Experts of a small language model: 86.2M parameters.
Below are experts of layer 2 (counted from 0) of a mixture-of-experts language model. Rows are named router (the router's row for the expert), gate (a neuron's input weights, with its number), up (a neuron's input weights, with its number), down (a neuron's output weights, with its number) and show model dimensions 128-191. Each number is 200 + 30 x the weight over its row's rms, rounded and kept within 0 to 999.
After each expert's rows: a language model's description of what the expert responds to; "gets" lists some tokens that make up at least twice as much of what it gets as of all text. This comes from a sample of Wikipedia text that the model never trained on. Tokens count by the router's weight.

# expert 33
router,177,218,214,201,264,187,218,207,174,187,181,146,208,199,189,245,153,214,205,242,181,220,167,272,187,208,167,197,257,202,193,245,217,198,218,240,195,203,226,202,182,216,228,154,216,152,185,223,171,137,178,193,204,172,182,160,222,237,194,259,161,211,229,227
gate1,196,212,215,210,198,202,202,170,266,176,214,189,198,187,200,185,184,251,227,138,168,206,238,210,206,290,192,188,193,240,142,186,198,200,184,201,212,203,182,210,196,217,213,212,195,205,207,199,209,225,187,164,225,186,197,129,224,197,190,155,209,177,189,192
up1,196,239,219,198,240,197,197,177,265,191,206,176,189,255,228,200,204,190,182,204,190,201,203,201,197,219,201,170,242,231,202,197,200,228,196,195,207,200,217,197,157,186,197,171,198,199,213,188,191,200,200,207,202,207,201,201,195,234,196,281,203,179,284,198
down1,197,192,236,181,206,198,199,184,204,228,199,287,200,208,199,204,202,184,199,176,218,211,137,127,191,214,252,263,133,209,210,194,194,239,189,199,197,149,228,207,192,191,219,203,198,237,202,239,172,157,225,239,222,175,190,227,203,208,191,226,194,169,199,198
En dashes and first digits in birth–death and year ranges, e.g. 1813–1881, (1817–, plus coordinates and taxonomy fields.
gets: "1", " –", " (", "–", "4", "8"

# expert 19
router,166,200,163,227,182,182,227,249,162,198,230,178,184,217,180,227,141,243,197,191,157,172,243,263,205,219,159,191,202,197,187,237,254,167,236,254,183,148,221,185,186,154,154,209,227,156,215,151,194,157,215,206,202,225,176,159,180,207,190,224,188,187,157,167
gate1,195,204,203,248,230,219,231,197,218,198,188,187,203,196,190,175,198,202,192,188,173,165,213,188,200,200,41,205,186,204,198,194,193,195,179,200,219,195,202,230,198,201,200,201,228,198,272,248,74,201,214,139,181,199,206,119,356,155,187,191,200,215,191,164
up1,190,199,242,197,193,202,196,218,186,217,220,208,227,209,249,232,200,191,193,176,230,180,238,201,199,185,191,220,256,196,264,235,197,228,190,199,119,204,172,134,217,209,232,176,208,221,175,169,228,158,270,154,223,201,169,193,169,200,190,210,190,122,148,204
down1,196,185,249,183,191,199,207,221,189,203,201,187,195,196,243,184,191,172,166,213,192,191,220,270,159,195,214,209,262,191,210,225,159,207,199,198,199,240,183,205,209,188,205,187,212,138,201,200,226,174,199,155,173,214,186,207,183,202,215,198,187,219,168,187
Opening parentheses after a sentence or name, plus words starting an added phrase, such as including, under, within, the, and score dashes.
gets: " (", " the", "–", "7", " for", " \""

# expert 7
router,242,189,112,170,215,205,224,191,152,185,215,222,186,164,180,185,173,248,247,236,169,241,172,200,216,205,187,182,213,188,170,239,180,206,231,236,196,218,212,185,199,228,209,180,223,252,177,217,197,197,209,229,184,201,226,191,204,205,223,191,182,163,201,205
gate0,198,126,172,209,206,197,195,201,156,119,183,265,209,198,197,145,194,197,199,213,162,184,68,216,213,198,231,196,200,212,122,204,147,233,203,172,180,215,212,200,196,197,203,208,209,201,219,193,192,201,175,188,209,160,204,183,183,168,217,195,179,192,241,180
up0,182,233,211,193,196,202,154,199,273,224,244,201,210,194,192,227,239,152,199,158,221,229,274,157,199,178,170,173,129,200,293,150,241,163,182,202,200,174,245,204,210,203,199,190,175,215,219,215,288,253,205,202,188,211,203,224,229,228,203,217,193,171,146,196
down0,229,184,198,191,179,176,169,176,202,200,200,197,201,198,150,198,208,207,198,203,220,214,195,179,181,116,172,210,188,190,192,182,204,172,223,187,209,257,192,179,205,213,242,209,216,208,195,176,236,210,236,201,158,202,205,204,162,220,200,222,190,212,164,189
Plural or general nouns ending a noun phrase after an adjective or "the", such as sectors, courts, students, plus "such as" and some commas.
gets: " in", " on", "s", " by", " between", " at"

# expert 14
router,152,205,184,205,257,217,255,236,152,223,231,211,234,168,212,221,203,236,210,221,190,199,156,216,176,149,227,172,211,167,175,196,202,162,170,248,154,146,197,196,180,228,226,218,211,214,193,193,226,187,240,186,158,158,188,172,191,194,235,234,211,209,184,212
gate0,161,166,189,173,234,192,173,208,200,194,258,206,204,187,202,206,200,247,200,249,202,203,206,219,218,196,120,213,206,150,178,115,212,192,182,200,198,142,199,202,219,205,273,200,258,237,210,212,183,231,204,219,138,157,203,199,176,146,234,202,155,203,113,227
up0,214,200,253,233,191,223,181,157,204,196,189,172,134,280,137,196,199,152,184,217,199,201,198,181,201,213,199,202,189,219,197,200,207,236,317,200,205,214,234,195,211,146,173,190,184,188,200,153,259,196,193,196,185,184,239,213,218,204,162,199,88,189,264,182
down0,192,241,191,207,211,183,197,215,214,200,211,178,194,210,214,200,200,201,206,199,200,195,173,197,201,204,191,180,216,188,215,198,241,198,227,224,245,179,180,206,190,200,201,235,166,205,175,142,203,209,226,205,201,191,197,172,218,210,200,184,211,181,182,199
The infinitive "to" after verbs like tells, asks, promised, plus modals and contractions such as could, should, must, 's, 't.
gets: " to", "'s", " the", " or", " for", "'"

# expert 18
router,238,209,173,152,222,190,197,195,159,209,245,167,205,202,209,212,156,194,244,235,134,251,177,203,202,221,191,156,196,170,207,244,205,152,196,210,185,154,162,193,189,213,167,185,245,180,200,174,174,188,166,230,158,175,202,174,183,243,190,170,174,226,167,188
gate1,202,233,238,164,200,209,221,216,195,198,248,112,208,170,204,192,238,197,159,184,215,216,207,199,193,165,197,200,203,172,191,244,198,208,225,205,201,200,195,226,188,205,226,163,233,182,199,216,229,228,179,203,184,196,199,207,305,238,212,193,202,276,218,225
up1,245,166,207,219,200,185,300,199,195,199,195,236,196,207,187,198,234,201,203,196,240,221,155,208,189,205,215,204,196,204,208,216,121,211,211,214,189,200,210,169,196,203,178,199,209,255,198,106,202,192,293,204,161,218,197,199,193,227,201,194,151,202,196,209
down1,199,230,168,224,193,189,195,204,205,196,193,201,204,180,242,216,266,213,199,182,191,203,200,222,203,218,198,196,208,213,257,195,127,189,206,197,162,210,203,186,211,193,228,308,182,190,139,185,194,177,218,194,224,179,175,198,202,199,201,214,164,178,172,210
Digits in tables, c. in statute citations, and word fragments in math or LaTeX-heavy text, e.g. un, equ, tick.
gets: "8", "6", ")", " c", " \"", " has"

# expert 16
router,182,179,198,170,187,197,179,208,161,213,165,147,179,209,180,188,169,208,241,197,211,194,205,177,213,215,209,177,235,188,184,235,180,148,233,268,241,167,178,180,266,155,182,210,213,192,160,195,202,212,248,239,174,219,192,198,183,251,225,212,203,214,175,146
gate0,193,196,200,204,180,195,193,154,201,200,183,157,206,231,196,191,188,182,200,199,256,293,196,190,244,200,198,125,203,186,207,199,218,166,196,326,211,210,195,133,200,154,209,262,191,249,215,179,212,187,239,202,202,157,202,223,165,181,229,194,195,180,197,212
up0,200,202,205,190,184,184,200,203,166,99,171,204,186,224,212,150,206,183,182,170,254,177,197,229,204,200,203,201,162,203,192,207,96,195,200,226,187,201,170,183,197,218,260,208,230,211,163,203,159,194,204,165,210,247,220,173,230,186,206,190,173,198,184,208
down0,222,135,148,230,192,203,155,168,192,187,206,205,190,178,198,194,254,238,204,205,248,226,193,192,195,171,181,199,133,183,180,205,199,270,191,192,185,210,236,198,270,198,214,161,221,158,224,207,191,202,186,218,229,218,191,167,262,141,200,218,194,184,162,210
Relative and complement words like that, which, where, who, because, especially, plus pipe separators between cells in tables.
gets: " |", " that", " which", "\n", " who", " where"

# expert 23
router,268,232,198,189,241,250,231,216,116,193,215,250,156,197,181,164,188,193,169,234,167,192,211,188,203,226,163,189,229,185,208,226,220,161,184,240,185,190,217,174,225,224,234,172,164,224,216,120,215,206,207,212,208,146,174,174,145,216,247,255,204,195,204,207
gate1,217,216,210,203,271,198,251,216,192,206,258,238,196,201,199,147,211,197,198,198,199,199,232,148,242,213,211,197,204,173,142,204,249,238,197,203,193,197,190,172,192,202,283,351,206,179,204,200,274,200,269,211,204,204,200,205,204,201,150,226,204,198,209,226
up1,228,193,203,222,173,230,171,194,183,185,155,202,172,111,168,207,198,189,195,248,193,204,202,197,196,197,213,203,228,222,242,152,143,196,231,164,203,219,212,253,198,183,196,195,205,201,182,188,154,198,168,189,218,203,199,209,177,181,200,203,180,164,188,202
down1,190,187,211,183,315,122,195,211,191,122,201,244,221,212,225,186,205,199,225,190,226,200,278,202,212,205,129,181,196,195,202,194,218,197,197,177,204,167,201,192,195,276,204,210,158,167,199,200,201,206,194,198,199,190,216,199,277,201,221,251,199,199,194,216
Commas, semicolons, colons and closing quote or bracket punctuation ending a clause before and or but, plus final digits of years like 1865.
gets: ",", ".", " by", ")", "),", " as"

# expert 63
router,206,188,173,219,147,210,212,219,114,210,211,202,177,205,137,199,138,224,159,229,240,256,236,238,197,203,175,212,288,193,241,233,189,193,220,287,194,173,145,213,223,188,159,204,245,270,221,210,163,173,249,215,178,212,203,199,155,179,197,182,169,179,184,209
gate0,130,205,185,201,216,201,187,184,197,194,197,199,200,252,210,222,176,189,198,180,204,158,208,201,219,223,203,201,150,201,219,201,198,226,200,198,166,193,203,167,215,160,209,221,199,210,195,213,229,197,202,162,275,225,224,130,213,200,195,199,193,218,194,223
up0,203,210,204,196,167,180,208,192,215,218,240,199,252,194,263,197,199,215,258,197,186,198,169,208,173,192,197,203,194,197,163,195,210,194,194,208,220,141,189,203,181,201,196,198,139,180,174,174,185,197,178,257,189,204,182,201,204,204,175,205,204,213,201,212
down0,278,198,206,202,198,198,216,248,197,196,299,203,218,208,222,131,217,221,190,263,202,195,207,204,198,197,123,245,216,198,195,206,186,178,233,200,200,274,186,212,244,184,202,203,173,128,216,132,198,190,177,225,201,201,194,228,150,184,199,226,221,211,266,195
Clause-linking words and punctuation in running prose, such as as, but, which, where, when, until, periods and commas.
gets: ".", " as", " at", " and", ":", " which"

# expert 11
router,240,210,157,192,158,215,233,243,226,186,217,142,148,214,172,210,135,194,203,215,156,262,195,172,193,226,239,201,203,159,182,188,218,201,190,243,223,200,183,225,201,201,222,212,173,215,210,228,154,170,200,196,150,227,165,152,137,193,201,201,221,201,221,239
gate0,193,291,209,169,191,196,225,169,203,200,214,164,193,224,205,201,188,207,192,204,202,200,181,200,151,202,222,94,200,204,192,226,203,155,197,213,206,195,121,221,174,205,201,194,67,173,179,178,209,217,189,189,208,217,121,90,194,260,204,198,174,196,209,218
up0,211,192,196,194,197,209,200,178,210,260,150,162,197,203,187,160,213,183,194,198,169,159,242,188,241,178,111,215,199,122,195,217,213,235,199,200,196,237,222,199,196,205,208,194,236,228,230,217,200,221,272,208,204,203,164,207,198,217,255,281,224,229,156,205
down0,157,200,140,193,231,214,256,186,170,217,200,191,179,201,199,206,128,195,198,227,176,212,228,192,234,201,197,231,189,231,167,198,92,137,193,196,188,253,238,229,197,221,204,349,196,207,202,145,210,233,156,194,218,181,238,226,210,216,211,263,159,196,204,181
Pipe tokens beginning a new table row, especially in election results tables, plus collective nouns like United, members, students, police.
gets: "|", " |\n", " |", " United", "7", " September"

# expert 59
router,192,179,196,201,182,184,210,203,171,207,222,172,155,209,183,208,139,220,191,207,173,178,146,216,209,153,189,191,219,223,215,216,223,150,188,194,205,164,182,207,206,159,178,189,180,203,207,174,218,210,190,207,205,261,230,221,191,171,229,252,203,154,207,244
gate1,201,217,137,217,238,203,211,196,180,251,198,223,195,212,194,200,236,193,183,260,197,179,201,227,164,195,246,211,230,195,201,194,143,197,179,188,197,200,208,190,209,135,176,191,222,197,212,194,196,194,199,237,225,188,217,203,276,210,184,211,202,292,204,278
up1,266,198,270,188,195,191,199,214,205,150,201,219,195,244,193,197,215,185,322,201,208,209,237,200,196,196,210,215,221,205,220,167,279,259,196,171,200,248,193,186,203,201,192,188,238,176,225,183,199,203,198,204,233,205,147,182,196,216,194,201,179,201,235,146
down1,197,226,185,198,224,224,200,292,199,206,194,222,178,201,204,189,182,199,203,226,115,186,209,199,217,224,205,165,211,229,199,185,183,207,172,197,193,156,195,206,204,203,179,215,174,171,214,150,204,200,161,216,228,219,193,229,215,199,188,247,211,201,239,199
Article a after as in role phrases like plays as a defender, plus blank-space table cells and field labels like Coordinates, Notes.
gets: " ", " and", " a", " was", " He", " an"

# expert 3
router,183,196,194,229,209,242,231,229,144,170,208,212,187,247,169,158,136,240,208,192,207,248,188,225,214,183,190,161,210,221,206,230,160,179,223,224,187,131,217,170,201,155,169,231,190,175,176,207,215,166,172,209,182,176,212,222,190,191,177,205,182,176,173,255
gate1,199,203,191,151,195,195,202,203,175,199,213,197,219,198,173,210,241,202,222,200,185,204,198,213,207,278,198,241,234,201,179,208,235,259,242,173,210,200,243,192,284,193,171,277,160,200,211,166,211,187,182,139,216,213,155,200,132,254,197,195,192,175,175,252
up1,198,198,260,281,196,226,182,201,198,157,214,197,200,172,223,208,205,206,243,237,182,102,192,189,234,201,211,267,246,215,182,217,197,199,248,275,100,203,201,198,175,201,170,217,200,147,200,227,257,209,213,204,180,123,143,139,199,187,296,207,227,201,188,163
down1,187,232,214,163,195,203,200,201,260,209,215,197,156,236,175,213,199,215,204,193,191,262,214,194,231,226,197,183,196,214,186,191,253,105,206,210,155,181,155,205,260,200,201,202,202,162,199,200,215,209,204,196,199,195,192,205,201,191,232,176,175,299,178,221
Spaces and digits beginning years or IDs after the or table bars, plus award, department and organisation names, e.g. 2009, Award, Authority.
gets: " ", "1", "9", ":", "-", " also"